Weights of a small mixture-of-experts language model, trained from scratch on English Wikipedia: 64 experts in each of 7 layers.
Below are experts of layer 11 (counted from 0) of a mixture-of-experts language model. Rows are named router (the router's row for the expert), down (a neuron's output weights, with its number) and show model dimensions 256-383. Each number is 128 + 24 x the weight over its row's rms, rounded and kept within 0 to 255.
After each expert's rows: "comes before" lists some tokens at least twice as common just after its tokens as in all text. This comes from a sample of Wikipedia text that the model never trained on. Tokens count by the router's weight.

# expert 61
router [135 131 114 110  70 118 140 100 149 100 123  84 100 151 152 134 163 122 139 101 104 100 119  35  94 177 155 118 139 141 145 146 101  88 121 157 126 143 110 174 154 126 132 150 118 111 139 143  70 132 141 135 148  68 150 155 119  95  92 131 141  82 146 127 180 141 121  68 113 158 111 130  78 121 123  89 112 126 123 103 106 124 128 159 104  66 125 129  94 115 119 140 110 112 116 139 118 133 112 151 115 134 119 127 126 126 127 148 121  91 110 127 130 165 134 121 120 142 140 119 127 162 145 126 131 150 126 135]
down0 [167 145 129 155 137 135 109 128 113 147 125 143 124 129 143 170  90 134 129 117 149 107 113 174 113 149 121 131 144 129 141 113 114 135  82 132 146 131  90  98 123 114 116  96 117 126 126 102 121 128 165 122 158 127 155 104 123  96 149 111  93 126 181 115 105 130 152 101 138 155 111 128 135 126 139 139 137 143 106 145 163 105 163  84  90 139 141 162 124 135  89 136 137 147 169 110 134 133 153 137 131 108 129 119 163 129  53 130 178 157  96 133 131 129 118 142 109 153 156 136 156 126 114 115 143  98 138 160]
down1 [118 101 141 150 158  85 169 118 108 142 116 111 131 117 144 137 100 124 128  92 127 118 126 126 142 119 161 110 144 107 148 111 109 124 201 107 138 152 160 124 115 121 121 122 135 153 144 110 118 149  76 156 139 149 121 123 123  95 121 108 103 153 134 148 164 108 142 139 129 143 117 145 112 164 115 162 137 122 129 183 110 105 100 126 111 105 131 133 184 136 149 132  90 123 130 113 123 110 127 129 193 126 117 129 144 140 100 102 106 129 135  87 156 127 116 161 132 165 155 150 133 167  89 158  96 128 121 142]
down2 [ 98 132  70 101 123 122 153 131 140  66 141 110 150 118 153 113 173  98 113 127  87  84  95 135 145 104 141 123 114 129  88  90 136 115 129  90 143 124 178 129 142 122 126 161 141 143 135 116 105 170  77 107 151 133 141 109 123 142 157 127  98 151 171 139 108 138 139 176 146 119 130 127 168 136 142 118 120 135 133  97 123 131  95 171 154 117 146 158 102 126 136 112 130 137 137 164 116 107 152 114 140  94 145 124 117 117  93 111 180 114  93 123  79 159 151 135 153  88 101 129 132 182 152 136 115 123 146 110]
down3 [122 136 102  92 171 102 160 168 125  70 136 109 117 108 143 112 130 167  93 133 131 146 119 135 121  99 110 141  75  98 137 159 131 108 163 141 101 167 123 129 123 110 154 120 124 115 117 103 138 194 119 175 137 132 149  93  63 136  90  81 130 122 138 142 177 155 102 138 121 110 131 103 135  95 114  96 102 123 119 142 129 139 120 138  93 148 145  98 133  87 133 156 141 110  91 167  75 126 156 129 144 130 155 118 106  85 139 151 140 150 163 148 176 145 169 123 151 157 113 145 174 157  98 113 166 171 108  99]
down4 [153 148 133 102  81 102 120 133 124 127 168 130 169  96 113 159 129 135 115  88 137 122 135 152 129 143 125 146 159 110 137 136 139 102 163 126 128 133 139  98 148 113 106 172 147 125  91 131 130 152  95 163  98 110 115 140 104 136 160  81 157 126 131 160 136 142 142 120 127 160 126 110 123 115 114  98 118 158 166  97 114 132 116 190 138 127 125  87 122 105 144 108  90  96  96 124 130 118 131 133 153 180 141 159 125  94 155 156  91 138 167 121 134 129 107 155 160 146 156 144 107 118 174 134 110 139 105 126]
comes before: " the", " a", " an", " Democratic", " his", " Republican"

# expert 11
router [ 99 115  90 123  91 110 116 113 128 136 137 116 121 119 150  98 181 148 180  99  96 134 101  71 143 125 144 132 122 116 106 133 154 116 107 132 114 108 105  95 165 144 123 112 148 120 147 132 119 100 104 131 136  88 119 138  91 104 103 144 104  80 138 130 122 106 151  55 122 130 113  90 131 132 108 139 122 126 123 148 117 111 132 134 147  78  95 159 132 150 117 113 131 120 134 106 137 135 146  99 127 145  96 144 112 140 140 148 148 120 119 142 107 151 131  84  98  97 192 134 120 145 115  98 125 117 140 120]
down0 [ 77 101 135 141 128 115 140 135  92  90 133 102 123 137 118 126 126 132 115 123 134 132 106  84 117  99 139 153 124 137 133 124 132 145 134 147  77 102 123 118 161 153 162 141 140 138 137 179  93 131 133 146 129  92 133 106 165 158 114 135 143 161 131 146 100 167 116 112 109 141 129 152 145 123 150 115 105 101 130 152  75 150 132 183 101 125 148 143 118 132 131 131  74 125 116 122 159 147 173 135 142 124 124 108  99  80 129  86 101 109 129  76 123 126 113 160 114 142 143 106 148 122 177  83 144  98 158 112]
down1 [128 119 134 100 138 158 112 122 129 154 143 119 170  93 118 121 150 141 121 146 104 120 110 109 156 154 119 107 117 156 119 116 118  95 126 140 150 146 162  94  93 104 117 163 136 136  52 101 101 119 177  96 128 158 117 138 180 139 122 125 136 112 126 131 148 121 125 154 145  76 127 158 110 147 171 123 117 132 172 143 100  80 148 111 130 160 184 152 132 117 130 130 156 110 133 124 115 122 134 137 135 120 111 150 131 151  63 156 140 123 142 139 156 121 112  99 122 195 127 126 163 142 124 136 154 165  76 117]
down2 [ 93 125 135 109 104 130 117 145 154  97 114 104 145 137 113 132 138  87 121 145 173 110 112 150 142 160 143 179  98 123 138 132 142  93 119 141 127 146 139 115  79 149 122 115 127  99 118  94 129 141  81 161 159 100 120 137 129  88 157 108 116 114 104 179 132 140 113 177 133 152 146 145 143 109 178 135 126 121 152  85 117 117 131 153 150 137 121 139 150 127 118 154 109 106 133 164 126 128 127 118 119 143 131 145 111 148 141 107 148 117 112 144  47 166 108 148 152 160  82 119 127 149 154 119 135 106 163 154]
down3 [102  90 121 137  92 142 139 145 148 183 127 110 150 112 144 108 133 185 125 106 148 153 148 124 144 126 148 108 138 133 102 147 152  94 125 184 141 110 178 163 161 170 137 133 101 130 127 158 123 111 131 123 127 108 151 105 103 106  98 135  94 160 119 163 135 111 101 100 102 136 138 116 143  97 142 138 123 160 116 137 120 149  83 142 127 118  90 124  88  97 121 127 123 124 103  84 124 130 125 154 136 130 153 171 164 115 164 145 112 154 163 137 145 118 100 165 144  70 178 132 120 153 159 142  75 126 112 109]
down4 [141 172 155 139 124 103 167 113 144  83 104 127 172 135 153 142 148 140 111 134 119 123 146 131 118 120 128 115 150 116 129 153 104 125  60 107 147 158 157 141 152 125 134 125 170 120 117 116 122 121  82 121 144 125 158 150 127 114 162 142 153 127 150  96 164 111 126 113 131 132 137 148 117 123 131 106 180 105 162 132 171 143 144 137 145 138 114 110 129 100 154 118 124 149 132 132 116 105 112 114  92 131 114 100 127 119 178 111 164 140 135  79 161 114 160 144 143 117 116 100 112 137 146 123 152 118 152 123]
comes before: " |", " m", " years", " mm", " kg", " million"

# expert 47
router [112 109  73 126 138 111 133 127 138 129 127 150 112 143 109 148 148 161 147 103  83 123 104  31 132 145 114  92 148 144 128 135 142 167  63 144 128 137 131 129 152 156  89 123 128 127 111 128 126 115 105 122 128 149 182 126 118 134  60 151 112 129 154 123 132 116 135 135 131 157 104 119 131 130 143 157 125  99 122  96  85 136 109 108 137  97 156 117 130 142 139  88 110 101 109 148 132 134 123 139 124 122 143 126 105 142 147 138 112 150 135 146 138 117 120 104 116 138 120 176 120 130  75 130 124 194 109 151]
down0 [136  76 128 132 169 114 139  93 148 139 142  56 135 135 123 124 133 128 177 142 148 164 141 123 144  92 131 121 105  65 111 122 125  82  82  95 141 194 143  92  73 164 118 169 147 106 181  82 135 140 115 117 136 153 145 169 110 144 111 101 106  97 108 128 171 114 117  93 106 129 170 117 135  94 110  84 118 126  90 131 152 123 160 139 121 101 114 110 131 113  97 160 135 123 128 120 147 112 168 131 138 150 156 116 140 115  85 128 137 128 141 113  88 121 149 171 149 132 138 122 129 129 133 156 110 170 143 111]
down1 [140 102 156 136 149 132 148  82 134  96 126 118 131 140  96 109 115 143 107 102 134 119 138 123  81 106 104 155 126  94  82 146 137 137 100 183 127 177 119 120 116 124 143 145 118 123 143  59  74  88 116 147 145  78 143 123 127  96  85 153 116 132 139 195 139 116 130  16  90 108 143 143 114 114 149 112 139 119 103 130 133 147 120 141 172 127 112 151 125 126 115 122 104 101 137 129 130 171 113 102 145 137 135 181 114 145 134 169 134 102 130 148 133  68 128 128 154 112 120 123 160 125 153 132 104 128 113 135]
down2 [150 158 167 132 114 163 107  99 148 129 145  83 116  91 116  85 122 110 131 127 133 117 104 136  90 169  97 133 150  70 154 160 129 143 132 156 119 111 109 113 141 111 151 121 134 150 115  99 107 128 136 119  88  74 126 151 134 125 156 153 185 126 120 131 121 167  97  76 154  92 161  94 137 122 124  67 169 179  46 124 169 115 136  86 109 102 146 109 119 118 133 113 128 146 113 140 153 122 152 101 159 130 161 158 110 128 100 133 120 132 105 113 116  98 106  77  96 125 144 105 147 142 171 127 147 135 101 134]
down3 [118 129 139 130 104 127 125 116 159 148 113 163 149 129 131 107 109 146 114 103 157 189 163 136 112 135 129  90 154 130 125 126 121 141 159 111 126  92 103 139 112 124 128  76 108 151 126 103 141 126  94 116 154 123  70 127 137 108 105 121 119 140 126 142 150 107 130  60  65  68  89 107 140 138 166 153  81 121 141 147 115  74 141 114 129 137  90 151 143 110 127 152 160  81 120  98 113 129 101 114 128 126 128 113 130 186 149 129 142 107 115 147  85  83 106 140 167 171 141 121 148 170 132 116 119 131 155 129]
down4 [129 112 164 168 156 154 119 142  98 163 115 103 106 107 150  93 116 131 119 151 157 144 155 130 138 159 148 146 148 121 123 141 123 133 135 102 120 132 127 138  61 126  77 125  92 133 126 161  82 139 175 137  96 146 122 168 129 124 116 161  97 124 102  90 110 167 137 169 156 137 130 165 127 125 117 127 117 134 124 167 154  82 157 154 137 156 144 146 118 151 172  99 159 124 132 141 113 141 129 120 189 134 118 112 102 117 120 136 146 155 102 126 138 135 126 137 158 112 124 140 114 108 155 163 100 129 128 128]
comes before: " |", " /", ";", "\n ", " Cup", ":"

# expert 14
router [124  91 127 153  79 124 148 151  97 129 150  81 141 151 163 132 143 138 178 106 115 126 142  65 136 137 119 135 115 123 120 122 150 132 101 130 118  91 110 129 157 138 141 131 143 107 140 147 101 119 135 112 113 106 126 129  75  94 106 163  93 106 151  99 117 145 153  19 129 104 107 103 114 148 102 126 137 150 131 135 119 106 113 121 138 108 126 121 122 150 101 114 140 125 104 137 142  92 123  98 150  99 141 147 139 147 147 135 133 115  95 123 123 156 117  95 120 114 152  97 135 150 119  87 134 135 164  93]
down0 [103 127 151 163 156 137 151 133 113 143 149 143  96 128 137 114 121 116 127 147 140 126 108  95 100 127 142 184 170  41  94 113 161  98 158 115 107 138 155 124  95 124 131 101 151 139 124 111  82 123 133 143 142  87 108 142 129 192 159 136 117 125  96 153 192 165 129 125  91 114 142 106 105  85 168 147 132 162 114 129 122 135 126 145 123 130 138 145 125 106 102 113 113 140 143 114 135 154 154 162 114 142 149 160 162 129 115 146 127 132 144 182  92  94 150 102 129 106 158 149 149 165 112 144  78 117 106 122]
down1 [ 98 123 137  95 144 146 129 110  55 108 116 142 147 147 130 165 146 143 164  74  98 144 149 144 127 106 129 112 141 126 161 148 135 172 172 114 144 158 127 119 163 100 145  72 113 131 142 122 144 164 130 147 188 203 151 130 110 137 120 132 138 133 102 141 111 168 107 169 147 156 117 134 125 113 147 156 127 122 168 104 126  94 149 144  80 128 133 176 144 116 150  73  83 139 146 146 171 161 150 129 154 126 144 113 128 157 133 143 156 166 106 127 129  75 135 115 150 125 136 143 111  92 119 159 138 127 146 108]
down2 [156 158 155 162 126 100 180 170 108 133 115 103 104 162 167 130 143 110 100 135 121 129 133 106 140 157 151 127 154 113 133 145 120 117 163 143 102 138 135 134 148 113 121 133  57 164 138 154 159  78 105 128 132 142 102 159 144 152 153 125 138 141 117 132 123 113 157 146  96 137 128 104 116 134 117 135 122 146 162 152 144 113 118 162 136 133 133 153 135  96 117 112 129 105  96 111 163 160 150 109 133  80 111 100  87 108 144  99 125 184  94 118 113 101 130  89 111 111 122 138 119 112 107 154 109 120 144 163]
down3 [147 122 134 105  71 144 162 139 113 118 141 103 125 146 174 112 122  98 154  69 168 111 151 174 153 158 118 105 148 167 165 130 117 108 167 155 138 117 152 141 158 138 126 140 112 121 146 126 149 116  92 148 147  92 163 144 105 148 124 119 114 119 107 157 143 149 122 123  96 118 117 132 142 161 114 132  66 113 128 116  69 122 123 191 153 161 116 180 122 155 112 128 149 166  84 107 160 129 116 137 108 147  79 117 156 135 108 105 108 145 133 135 118 109 115 134 130 126 129 106 130 121 126  95 160 130 151 138]
down4 [153 109 149 130 147  92  95 126 156 134 153 118 100 140 175 165 136 124 114 104 103 119  93  76 161 140 112 124 173 121  54 148 135 125 126 108 135 126 134 121 185 135  97 155 142 152  96 164 183 119  87 107 138 155 119 130 115 101 107 146  98 136 115 121 103 113 117 165 122 133  88 147 170 145 157 166 123 140 153 127 118 144 128 128 135 117 157 139 116 148 111 116  92 124 111 126 115 167 132 149 182 117  61 106 120 147 132 164 109 129 113 132 164 116 120  96 113 134 127 142 120 136  83 136 133 109 132 103]
comes before: " |", " •", " years", " ft", " /", ".5"

# expert 23
router [113 127  95 134 137 143 149 162 137 114 145 118 138 150 156 104 117 150 142 100 101 128 128 175 133 148 136 115 127 146 125 137 107 154  80 134 120 155 138 139 144 127 139 147 150 134 122 124 137 112 116 142 126  16 155 120 112 130 121 174  83 131 148 147 153 137 110  22 163 143 125 126  71 120 155 140 123 100 143 113 135 125 143  87 117  70 117 143 168 132 130 135 104  92  78 128 138 133 156 134  95 158 102 125  91 137 114 117 123  86  99 124 101 111 115  93 135 152 148 143 159 152  93 141 109 151 137 122]
down0 [186 141 144 142 154 151 150 103 133 143  74 121 116 140 136 121  91  98 115 160 109  95 133 136 102 101 149  94 110 103 152 107 129 124 102 155 167 111  98 197 154 142 113 138 133  85 126 105 116 144 163 154 143 147 111 154  94 128 166 135  82 103 126  97 134  85 143 155 108  91 138  94 147 154 151 124 158 107 135 112 121 140 100 154  93 148 136  95 141  84  97  99  77  98  94 159 105 132  93 144 127 135 150 121 143 113 135 169 169 131 145 124 137 113 119 129 172 125 100 142  67 137 130 113 124 133 108 141]
down1 [130 168 160 113 144 106 133 121 153 115 138 109 110 133 110 109 142 191  99 112 116 163 113 108 150 114 132 137  98 128 119 124 109 140 109 127  92 126 121 114 128 142 153 118 100 117 125 107  98 158 141  60 150 114  92 142 148 141 122 113 210 109  92 113  99 135 106 139 142 116 124 119 116 124 137 119 101 115 173 137 110 118  99 186  95  97 107 126 160  97 175 131 122 133 103 116 121 104 104  75 135 129 116  96 165 123 127  96 151 142 111  88 144 107 167 127 148 126 153 134 142 134 160 106 139 131  79 109]
down2 [147 117 126 115 174 130 116  91 136 105 200 109 133 144 123 174 103 136 104 115 136 131 115  97  98 126 148 160 147  80 133 146 106 132 100 112  99 136 160 161 134 135 121 145 149 120 122 125 121 122 178 145 100 148 121 166 141 125 130 154 135 106 152 119 114 137 128 123 149 100 165 126 178 108 144 100 135 104  77 118 124 140 126 152 125 138 157 122 160 132 129 147 152 146 130  94 106 157 129 152 144 115 157 118 162 126  97 135 134 131 143 128 163 100  93 101 102 185  98 110 119 115 125 120 126  70  95 149]
down3 [176 120  85 105  68 144 159 138 162 137 137 120 148 108 103 173 159 104 128 105 152 121 122 136 160 112 120  82 110 129  98 185 103 157  90 124 157 107 115 128 163 146 139 101 126 126 170  89 117 118 101  88 134 110 129 160 122 147 101 111 101 128 128 160 129 142 180 126 175 142 148 149 123 147 127 128 126 115 128 120 100  71 123 165 158  89 116 146 147 153 117 112 173 132 115 110 134 159 146 114 132  92 148  89 124 110 137 125 116 111 141 123 169 151 153 106 116 155 151 123 155 114 153 128 112 148 201 106]
down4 [159 124 127 132 145 150 178 113 140 146 125 102 118 142 128 110 137 163 165  99 128  93 146 115 131 130 140 134 141 134 143  90 130 135 177 138 150 168 157 110 132 135 160 140 128  99  86 145 103 126 115 115 132 157 139 129 109 121 108 117 135  80 147 136 171 114 147 135 136  76  99 131  80 135 147 117 111 121  94 165 101 125 139 172 106 105 140  89 138 168 128 134 172  86 156 132 147  86 106 102 154 139 151 149 148 191 125 114 120 161 138 120 134 141 130 124 101  96 140  87 149 125 128 133  88 121 137 105]
comes before: "\n", "-", "|", "The", ":", "=="

# expert 24
router [140 101 113  45  92 118 185  92 157 127 134 127 131 128 116 152 151 163 125 100 111 137 113 120 147 147 157  42 126 166 119 117  98 117  98 113 138 157 127 134 160 173 154 102 110 122 172 104  75 169 127 128 159  95 167 116 105 111  97 138 125 154 165 139 171  83 142  73 145 119  87  81  82 123 155 140 147 166 131 132 137 116 108 142 156 114 125 155 164 118 116 131 104 116 126 116 134 149 166 131 161 160 127 150 135 135 151 122 122 120 104  90 134 133 120 110 107 138 109 171 139 175 162 135 115 151 117 166]
down0 [127 122 120 151 136 111 152 127  90 135  82 108 138 121 122 136 124 134 151 138 146 154  64 100 130 131 121 142  94 107 118 128 109 136 148 148 137 120 125 107 141 123 117  83 112 132 112 149 107 170 126 131 132  95 113 149 128  97 178 168 121 140  96 135 145 144 121 126 148 171 131 158 136 154 110 154 153 130  79 123 162 106 158 144  97 158 124 116 116 116 125 186  85 140 163 102  96 152 114 142 116 144 119  76 138 145  95 151 152 122  87 114 139 164 114 121 136 167 101 152 119 141 146 172 112 103 149 137]
down1 [170 145 143 129 123 125 142 133 169 124 154 137 135 103  99 139 140 111 151 150 152 121  86 131 144 126 148 109 112 153 161 153 136  99  77 158 116 182 131 113 131 107 120  98 106  94 124 116 141 107 139 118 145 144 124 153 148 143  81 108 122 143 158 117 159 155 126 146 121 120 115 156 138 118 148 123 106 115 116 153 125 110 126 143 137 145 117 123 111 120 113  92 139 140 120 159 107 150 166 118 105 110 118 169 121 130 142 106 111 140 165 147 136 145 144 108 149 133 135 137  95 118 153 115 119 145 159 125]
down2 [139  81  87 126  79 121 138 143 142 100 104 120 124 161 175 150 171 138 157 161 187 116 167 160 107 140 100 153 104  92 163 130 118 113  81 135 151 125 152 138 121 157  81 106 103 143 149  86 116  89 132 108  94 138 108  81 152 111 136 147 129 101 102 169 139 143 134  94 130 166 154 155  75  97 144 139 137 132 144 138 124 123 107 162 143 112 156 113 115 105  60 133 172 115 135 109  92 123 152 145 106 161 125 175 145 143  88 165 110 137 101 125 107 138 125 136 155  96 146 136 107  76 137 139 109 115 149 101]
down3 [145  91 132 127 121 142 119 106 129 113 129 151 126 125 124 108 157 139 132 122 164 136 116 140 108 110 124  63 123 104 159 150 122 141 149 112 160 105 148 151 141 124  92  94 143 100 160 136  85 120 150 112 146 129 108 154 172 145 124 115 147 107 122 130  99  99 115 155 157 115 134 125 156 128 133 132  88 103  94 194 102 128 186 152 148 124 121 134 149 139 158 165 133 146 168 118 146 139 128 103 160 116 150 103 134 129 101 147 126 134 120 113 159 139 119 128 186 137 117 174 117 124 181 139 169 110 123 108]
down4 [144 143 131 156 122 121 114 136 118 163  93 111 143 160  89 159 124 145 146 182 113 103 138 146 164  84 132 142  98 128 128  83 109 111 120 138  76 129 125 129 138 134 124 145  83 128 156 128 142 141 122 136  96 143 133 128 142 142 165 142 151 124 108 151 137 119 130 119 125 110 126 111 114 117  95 150 121 150 219 100 163 126 146 128 142 121 153 108  89 151  72 138 131 107 151 112 131 144 119 114 152 164 144 150 104 136 162 130 141 107 146 149  93 132 158 129 109  71 125 146 147 132 109 143  97 155 141 128]
comes before: "\n", "-", "|", " 3", " 6", " 5"

# expert 0
router [138 143 122 110  92 119 119 126 150 147 141 141 120 155 125 121 108 160 149 126  81 119 144  49 106 150 110 102 126 144 164 140  90 134  76 143 129 163 105 174 154 118 135 114 153  98  98 118 118 147  92 142 133 131 157 144 137  85  56 115 116 133 143  88 149 116 110  95 133 157 105 100 119 141 141 106 116 143 125 120 122 125 124  69 141 130 150 131 146 128 142 161 155 112 136 127 146 126 126 152 171 139 169  91 122 155 128 118 137 141 108 136 103 105 104 140 137  95 103 165 140 143 127 107 123 144 121 148]
down0 [114 103 105 121 115 153 144 117 130 108 170 177 116 152 129 154 111 135  96 149 113 114 154 143 112 104 143 115 172 131 146 138 135 164 120 189 136  91 131 151 183 107 170 136 123 172 143 106 151 160  79 119 107 124 118 124 104 147 110 126 158 123  98  92  88 139 137 105 112 119 102 148 132  76 149 144 118  74 131 160 146 148 116 131  94 121  96 132 120 119 130 100 181 148 132 120 115 139 166 113  80 142 129 130 154 101 141 178 160 107 136 143  94 146 137 116 158 186 126 124 148 171 165 155 171 154 138 103]
down1 [102 142 182 118 108 101 158 159 135 126 122 157  76 143  93  98 166 163 149 101 111 117 144 158 139 124  68 133  97 108 120 148 123 147 103 163  80 119 118 138  90  98  99 133 162 132 109 118 143 130 134 109 102 129 141 121 136 112 123 119 159 163  91 118 125 150 157 109 126 116 105 144  91 113 135 122 145 138  95 140 140  97 162 135 127 141 169 124 134 116 143 116 131 152 103  89 144 124 147 151 118 107  99  84  94 104 137 128 100 138 125 144 122 129 106 112 136 202 154 135 121 133 156 133 142 164 115 159]
down2 [130 137 126 112 134  90 117 109 133 152 156 138 137  98 121 131 127 126 160 104 106  75 158 183 186 115 137  80 127 119 132 103 118 102 127 120 183 117 146 120 151 143 133 104  99 124 134 120 119 175 129 155 165 107 119 158 117 163 112 134 127 146 192 151 183  76 114 127 148 180 162 117  81 112 119 148 118 136 125 176 126  73  72 100 112 115  56 111 140  99 161 128 116 156 129  99 112 106 136 143 125 103 125 169 165  89  93 127  98 129 113 132 110 145 163 173 167 100 162 116 134 123  97 154 104 130 151 102]
down3 [114 122 143 145 127 129 161 137 106 147 141 161 144 134  96 129 128 137 127 122 137 147 184 148 130  99 138 133 112 137 135 127 152 140 105 115 147 141 139 136 144 106 134 103 113 106 171 140 116  95 135 113 114 149 165 103 113 128 137 113  65  78  88  93 118 155 131 140 132 143 102 108 136 158 216 137 161 109 100 108  90 137 177 178 150 133 135  91 102 114 101 115 148 128 115 136 128 107 141 130 147 111 124 131 156 132 115 132 191 154 106  79 111 124 150 128 130 123 176 146 117  87 133 139 140 112 136 122]
down4 [143 127 100 145 158 114 130 120 146  97 118 141 143 137  95 113 113 172 145 150 152  84 122 115 166 126 102  50 149 143 135 136 168 134 117  90 162 173 114 149 106 153 135 112  85 119 161 132 132  71 132 144 137 114 149 147 113 120 150 153 120 129 110  95 108 129 123 158 143 171 106 114 132 109 142 150 134  90 155 142 149 129 137 138 104 128 137 159 145 113 107 103 165 139 127 120 112 144 134 138  83 163 143 112 146 138 112 155 126 104 101 129 102 113 148 100 184  58 121 157 144  94 124 150 132 154  54 116]
comes before: " |", ";", " votes", " hold", " State", " W"

# expert 30
router [128 125 114 107 123 131 125 135 142 142 106 146 136 125 178 159 123 137 109 151 101 101 108  79 156 153 146 115 122 169 132 143 116 145  79 107 126 130 126 152 114 156 136 126 151 121 135 125 105 134 160 137 156  57 129 125 124 111  57 112 101 128 157 147 165 143 156  82 106 126  83 113 117 112 140 126 156 123  91 118 140 108 107 151 159 127 115 100 154 108 150 136  84 169  80 138 114 106 157 138 137 129 100 162 119 106 149 139 124 121 126 130 110 131 123  90 127 139 130 117 121 140 131 114 118 147 120 143]
down0 [173 132 127 147  97 144 108 144  89 116  55 114 127 109 130 182 163 141 133 137 167  95 164 156 106 124 127 120 142 116 125 122 106 166  82 164 128 100  95 151  83 111 153 100 140 122 134 144 119 149 124 109  82 110 137 108 134 149 150 158 146 116 154  96 113  57 207 120 130 101 128  91 110 107  99 117 127 130 147 118 167  75 161 103 120 110 106 108 128 140 135 121 122  92 121 133 117 127 126 125 105 123 131 155 143 157 113 130 130 111  83 100 110 164 149 131 122 172  86 120 112 159 130 130 116 138 173  88]
down1 [115 121 112 197 126 106 112 130 111 127 147  87 115  97 149  95 117 144 118 127 149 144 123 159 153 113  94 113 111 139 125 132 127 133  92 123 123 124 110 147 188 114 148  63 134 167 128 136 135 154 153  91 144 100  72 128 133 154 153 134 123 137 156 133 133 112 126 137 141 153 138 160 122 116 166 136 104 115 139 110 136  75 143 119 119 102 109 104 118  84 111 152 176 111 121 130 105  98 167 149 129 139 146 137 145  78 154 159 154 119 128 122 116 153 126 114 139 106 126 119 155 150 112  98 141  91 135  88]
down2 [139 144 113 118 120 125 172 121 171  95 103 140 137 131 116 139 156 137 135 135 105 139 134  79 156 145 117 145 150 164 107 118 141  73 190 142  87 122  99 128  90 102 149 140 129  98 108 145 157 152 105 122 153 146 126 140 119 113  75 149 113 166 123 166 154 133 116 187 171 173 143 142 108 112 103 144 133  61 163 118 132 141 137 109 148 114 175 155 119 163 119 139  95 173 168 142 153 100 104 114 180 121 114 120 130 122 143 113 152 183 109 129 163  85 113  93 144 125 140 129 127 144 176 110 143 143 108 138]
down3 [172 145 157 104 143 151  96  91 172 106 110  79 109 112 149 111 129  99 135 126 124 147  96 130 115 111 105 118 123 165 162 123 136 103 100 144 107  98 145 146  99 111 104 120 160 108 117 115  87 111 113 105 117 119 158 116  94 110 129 133 105 150 180 122 124 121 163 117 152 133 122 148 153 131 164 150 101 153 147 142 157 138  95 129 116 136 160 173 161  98  90 116 118 105 133 157 126 141 140  81 159 117 120 140 117 131 171 133 125 137 156 148  87 164 133 113 102 148 114  93 137  87 122  83 130 149 137 115]
down4 [ 76 144 104 123 106 112 104 104 143 117 119 145 108 103 161 153 153 102 166 113 160 137 114 162 130 112 103 128 136 134 146 151 130  98 140 131 127 114 119  82 138 109 126 141 138 127 102 187 136 160 103 129 120 147 196 118 105 137  96 139 151  95 116 122 143 140 138 128 136 158 114 141 140  82 152 151 162 153  83 149 135 150 107 130 119 127 126 100  76 163 143 134  67 105 134 108 133 117  94 160 119 150 129 128 148 129 125 152 129 137 119 149 102 104 110 154 135 109 135 117 155  99 124 154 123  98 127  89]
comes before: " |", "|", " -", " November", " August", " June"

# expert 17
router [142 119 102  91 107 111 165 138 140 144 129 115 158 126  83 126 131 111 169 116  56 130 110  65 109 136 142 157 125 111 130 127  88 169 123 136 124 107 132 146 137 113 134 125 114 126 120  90 122 120 125 121 174 165 166 129 106 104 102 120 135 107 126 127 180 144 145  41 129 131 114 128  38 133 147 135 168 145 114 161 116 117 117 159 141 178 125 100  99 121 144  90 126 110 161 123 124 121 131 161 137 118 127 141  90 132  99 119 152 159 129 114 151 129 142 110 123 114 173 135 127 127 107  87 101 110 135 103]
down0 [133 104 155  98 109 101 108 138 109 157 111 117  95 146 106 140 130 166 121 129 120 130 120 112 107 153 139 151 101 129 109 152 128 204 194 144 168  93 144 188 132 104 161 133 115 155 119 128 115 105 131  84 169 130 123 152 117  80 107 118 103 133 129 115 145 124  80 149 118  98 137 151 162 141 138 117 122 100 101 129 116 121 144 140 107 163 156  99 133 133 118 131 142 153 180 120 132  99  98 134 131 119 148 151  82 135 137 130  75 118 144  94 215 112 128 112 115 117 130  85 132  92 108 111 108 124 137 101]
down1 [147 126 159 168 158 134  97 124  80 144  98 192 128 112  91 149 130 113 111  90 130 106 148 109 109 154 164 128 121 113 130 127 109 112  31 126 101  98 143 138  99 101 134 130 124 118 138 146 127 146 108 112 154 105 122 145 133 112 122 166 131 136 137  97  96 156 149 161 149 145 140 195 135 126 114 159 128  88 135 153 125 142 110 104 118 114 115 121 127 147 124 136 131 143 143 147 123 145 168 113 101 161  87 106 116 119 108 160  72 101 130 112  43 159 123 130 137 124  82 174 124 120 130  81 121  99 148 145]
down2 [117 119  89 154 109 109 132 112 155 160 163 141 104 112 145  90 121 117 120 114 131 137 139 125 141 132 124 121 144 119  98 136 121  93 122 139 157 126 146 153 137 127 125 149 141 121 149 119 130 147 147 130 144 166 129 120 154 125 133 136  77 155 110 150 145 113 159 107 153 168 112 174 147 126 114 113 103  79 121  98  92 108 105 166 107 160 170 189 113 153 103 175 148  86  94 133 143 136 133 115 103 177 119 165 119 113 113 131 134 132 140  97 128 155 114  99 122 116 146 121 127 100 147 102 152 138 159 105]
down3 [144 123 132 160 121 124 106 143 154 124  91 125 123 171 162 145 127  82 124 123 150 111  97 139  98 139 141 125 108 120 127 121 101 109 148 136  60  90 182 148 108 155 129 142 150 140 111 156 102 168 151 120 117 139  97 131 110 105 128 188 124 143 143 127 108 134 165 140 119 142 136 110 114 149 138 126 152 120 133 151 157  95 138 128 150  64 157  93  99 120 110 138 112 128 138 143 142 118 119 159 148  92  93 111 141 112 127 120 137 156 116 112 161 125 112 166 150 126 144 162 138 152 101 149 150 147 100 163]
down4 [169 152  87 147 132 117 138 118 154 133 154 120 155 122 138 149 123 140 197 112 144 142 137 141 131 122 101 170 170 145 142 114 158 143 125 101 114 112 131 117 140  99 191 135 118 108 148 103 125 145 137 149 141 165 126 100 134 124 126  97 161 116 100 128 142 101 148 159 158 117 121 143 128 115 133 105 121 189 145 131  95 140 115 122 117 124 119 118 115 101 112 129 131 118 109 147 123 121 100 112 195 136 116  88 143 100 162 132 146 130 176 162 128 141 137 132 125  82 143  93 148  97 149 137 122  75 150 109]
comes before: "\n", " ", " 0", " 1", " %", " —"